python train.py --d_model=320 --optimizer="soap_variant" --lr=0.00175
Below are experts of layer 11 (counted from 0) of a mixture-of-experts language model. Rows are named gate (a neuron's input weights, with its number), up (a neuron's input weights, with its number) and show model dimensions 192-255. Each number is 128 + 32 x the weight over its row's rms, rounded and kept within 0 to 255. Numbers have three digits each.
Before each expert's rows: "comes after" lists some tokens at least twice as common just before its tokens as in all text. This comes from a sample of Wikipedia text that the model never trained on. Tokens count by the router's weight.

# expert 11
comes after: " |", "\n", " | ", "| ", " |  |", "2"
gate0:138122128128123125132134152185134124158156122121107114163113134088140165137123128144126135154097100116117113149152073124066144166109147123066095103133137101125191077146158138119154139147089145
up0:137144117100108111111160132111121134061139099150179182116128146128175137126119140149191118162166110120055137132103135163186129085139132098192205159090124138110069129111105144146061136158164157
gate1:108082120152079082146085073110238118146082110133176130093108129175142164108128072105077107098181108124148185115102149048124130131077075110098129140169057107152097120122160119152148030143135133
up1:135100098137118147157086169159122182111136081121094125122117072137139151166128164153157165120089145166145135131133138143157126135105125120115100132172173140160108108122128136143092171141133170
gate2:130119146095110142159112130106073136078138146080114102114132146080119109171096143049134182113138107172105188145108109141113113154175081141104086132113189098167104103114107125194093043105135134
up2:138122145106144157057163187136095106071185160128120132186120066124143159128119115125104199158106133112089162117137079129113071070176038150145105122126162088141108162176041147143093139123154129
gate3:168130101091155156098093137136135182178141129122165153100146143075073125146117096115059071132134081077136164119174161139149045089117079142193067112098089097164120107108182134156134076114112128
up3:170146120123102124110191131160189167119132118153084166129130094096090096157108072155093126120077064091119104068129155153106079104226163116132084119160133114200108139140119125181135090089125050
gate4:141094136104128078151123092135096074150131129108124118177128114170208099138123126162163121156141111079119097142117104121165118130139122071135145159093170123139135124116141168078126186157163111
up4:159154114115139141084123150098167123099175103102162118125140105164203090136115110153115075095122089093111085134178103127201135162078142142139179133110111090075147078167090080117123150130136156
gate5:061074119135049132153121083142136125119113097110110117138099166099175068123141110105153124072156102111101144175119166162106097115201120090130060075153145201169114159116122098162171096140140107
up5:188138135139112124129121107132123172166104129116106146110153088148148107139080092075152135124170087113157127197148080199125108129151149074169149188085105152129072163114158124121116124076155144
gate6:119133129188127140137067097099083157157083136093124079135097120144131088133165185091126105087130109053124118120094124142076174189157153073143109113150137177136197093072132125174140123061105104
up6:113123097170122115098083140096059160064137096105092156206137100121151091138132140107143101115088151111155117107048169113120174145189114121152068148147169163131139090078170119158170123125133095

# expert 15
comes after: " | ", ".", "0", "1", "2", "; "
gate0:120131129202090169076148106148179144190090131137108088106121153128147096120161170182112176137112118093122148110076121154065173132052171127092066117129139116166169109140159122150108149128117137
up0:150158197078145116183107185107103118115222138116129160094134104128142140092112112074127108122108172159126098142176152133171101159176109109135107130128122106095139148033133119082136184145083097
gate1:153075105117097154138139105096106146138143077157103121118132127172161163153140107176092160120146170090104086122116175162141112137082101123105189126187150132158122151161124109110077163120126108
up1:124112182141180099075206230127147105135191143155148122154124143168111135110052119072098134122177133167203229084127169136146125130100158075069102121045119116094149167113147101177111165118144130
gate2:149146131119113131095090122141080110085115082108160107128122080079169112102094102083160167127137087126135121083158133123127065090151129176092116128153120067106123093171137139129104118036131178
up2:123116126167162100120104162140118119093163048114173162150136066098156135088118124074103101114099169157131117119135120139119142104143104117152152130174105137111150144152130166142122159132127137
gate3:111108126183118071136142117077128128099123132121167120126085168118103061148171106099155099123032111174185184099143131091143153145143119101076166145123074141123093096095149170183097098116138154
up3:085151120115054141161154108073162063082145137170150110137087101155160120106068178098144110195129140142198076125164127188114084183070112125168113181161107176115132116139156173081144118128146151
gate4:076085122094156175137125139141129162135067119143096132130112077140153146158108128128150111100076135099092084105217120104149068095124124138070087130116107139150176153169082128075130114171113123
up4:140150088080101132208163147140112111114128108055122143112177118094086129135161141158124175135124172142186066153150155122107090068157136033093086075162156138112102148148075131119149139116103179
gate5:165175123065120142114134060160134104131134122116141176119151144047096169125127082151115127129167129149138164105144149115121096138156128103127089103166171095118169143100157098135136132161108129
up5:098084144203148132094076139146102137137167145102169136130165129167091126131142151138058123188046160131108172113141147119125142196100113113148087164131111127102098147110134163175145142090143143
gate6:137128123125059126121140190166108150146124158118140134095160153121113103127180147141111158141149109148110184045122185153107052119137106147068136157111031113171133147102146106111139101183155160
up6:137063128137089131092089131137115151091144153118159078195138137139060144148182140131130142127110127123113206134132079155070147104143053135103120111057121127155184110144117073121124133113126134

# expert 10
comes after: "\n", " |", "-", "% |", "|", ")"
gate0:137112115112127146151132127141178155187123135100098070145158129127053129062127161155143185104117139076120183118117110105071096125141139104149113085181153107192158156151158105098123073134198142
up0:146141169139139102086100165136132080126116102104162148133082133156151141084126056164109061105102132141166109103135094119152128153057152107082142129109159141098110108091115127158119148160123102
gate1:147083113181118170176174160156103125150177143086169095175122055159109122164079162117112129150188128139104111132134121129108066130097136088167130127130131128083155120102136148172124067088116152
up1:112062177180176157111194141157134129160100117148173153144138153144185108116119171113164080114153121165169128158070106136152176141161137166155094133108112094150133030129129143107177130160136131
gate2:127109132116095150121098159097172103112133103162182172111116134102136170103125194129150068150110106146163118163177110150133154198129096142115125105103094094099061073119186192131119166071154163
up2:162127148104139108115102141116092151115164085138144165110085199120074130131123162166154101162055140125117184141122130102139145157168125148145157148101086164096090096092167141055107146201137140
gate3:158133135179176149169134087138110104119155181161131119118110074128155121167096109144140137160149108081143141135120142072086084057164120110106149155166143151103101147125148120132181125126122132
up3:101138153168154134113112113159158113127135105076090129115149137123157144117144136177036126142114154156139135172132130139218148147178178158089138078137068110145124149139122104056079153117173158
gate4:117158160129083208133146164175170193080141089096133131127080204058134137172172155147144155138107152131138153097160180095144137107126121114136125132175106065104147146114123132105137093137089154
up4:105194074125178064115165144123151059165094070168078132135188118193158102134084109114136139085134137089121123105107064136120084154126096128114148150063165130127109067141123091136149147087146094
gate5:114075160094127121139139113155132134164120130138176110114104103116152090083139122120135092211124116172169062114155169109133132104158143138100062120081144222115087115191098150134094096132098132
up5:197098119131103113183158140094142080116074074117056143115122101099140093127131163111147101014141163083142177188080122182131100088132147158159132179141096113123146061143153140130086134110153081
gate6:147149086146177121105172107137127190163164092107142163132125163165161064131147082135062183211184128173109120140134104159127152172088135142127113138154123060196091214120153124085138071132157158
up6:102123155157132093150150104129155140114097177114155065156066069124119134152127165067160138051113147113056125165089194153105124150154109095098128120176121093102115116125151149125133075160093116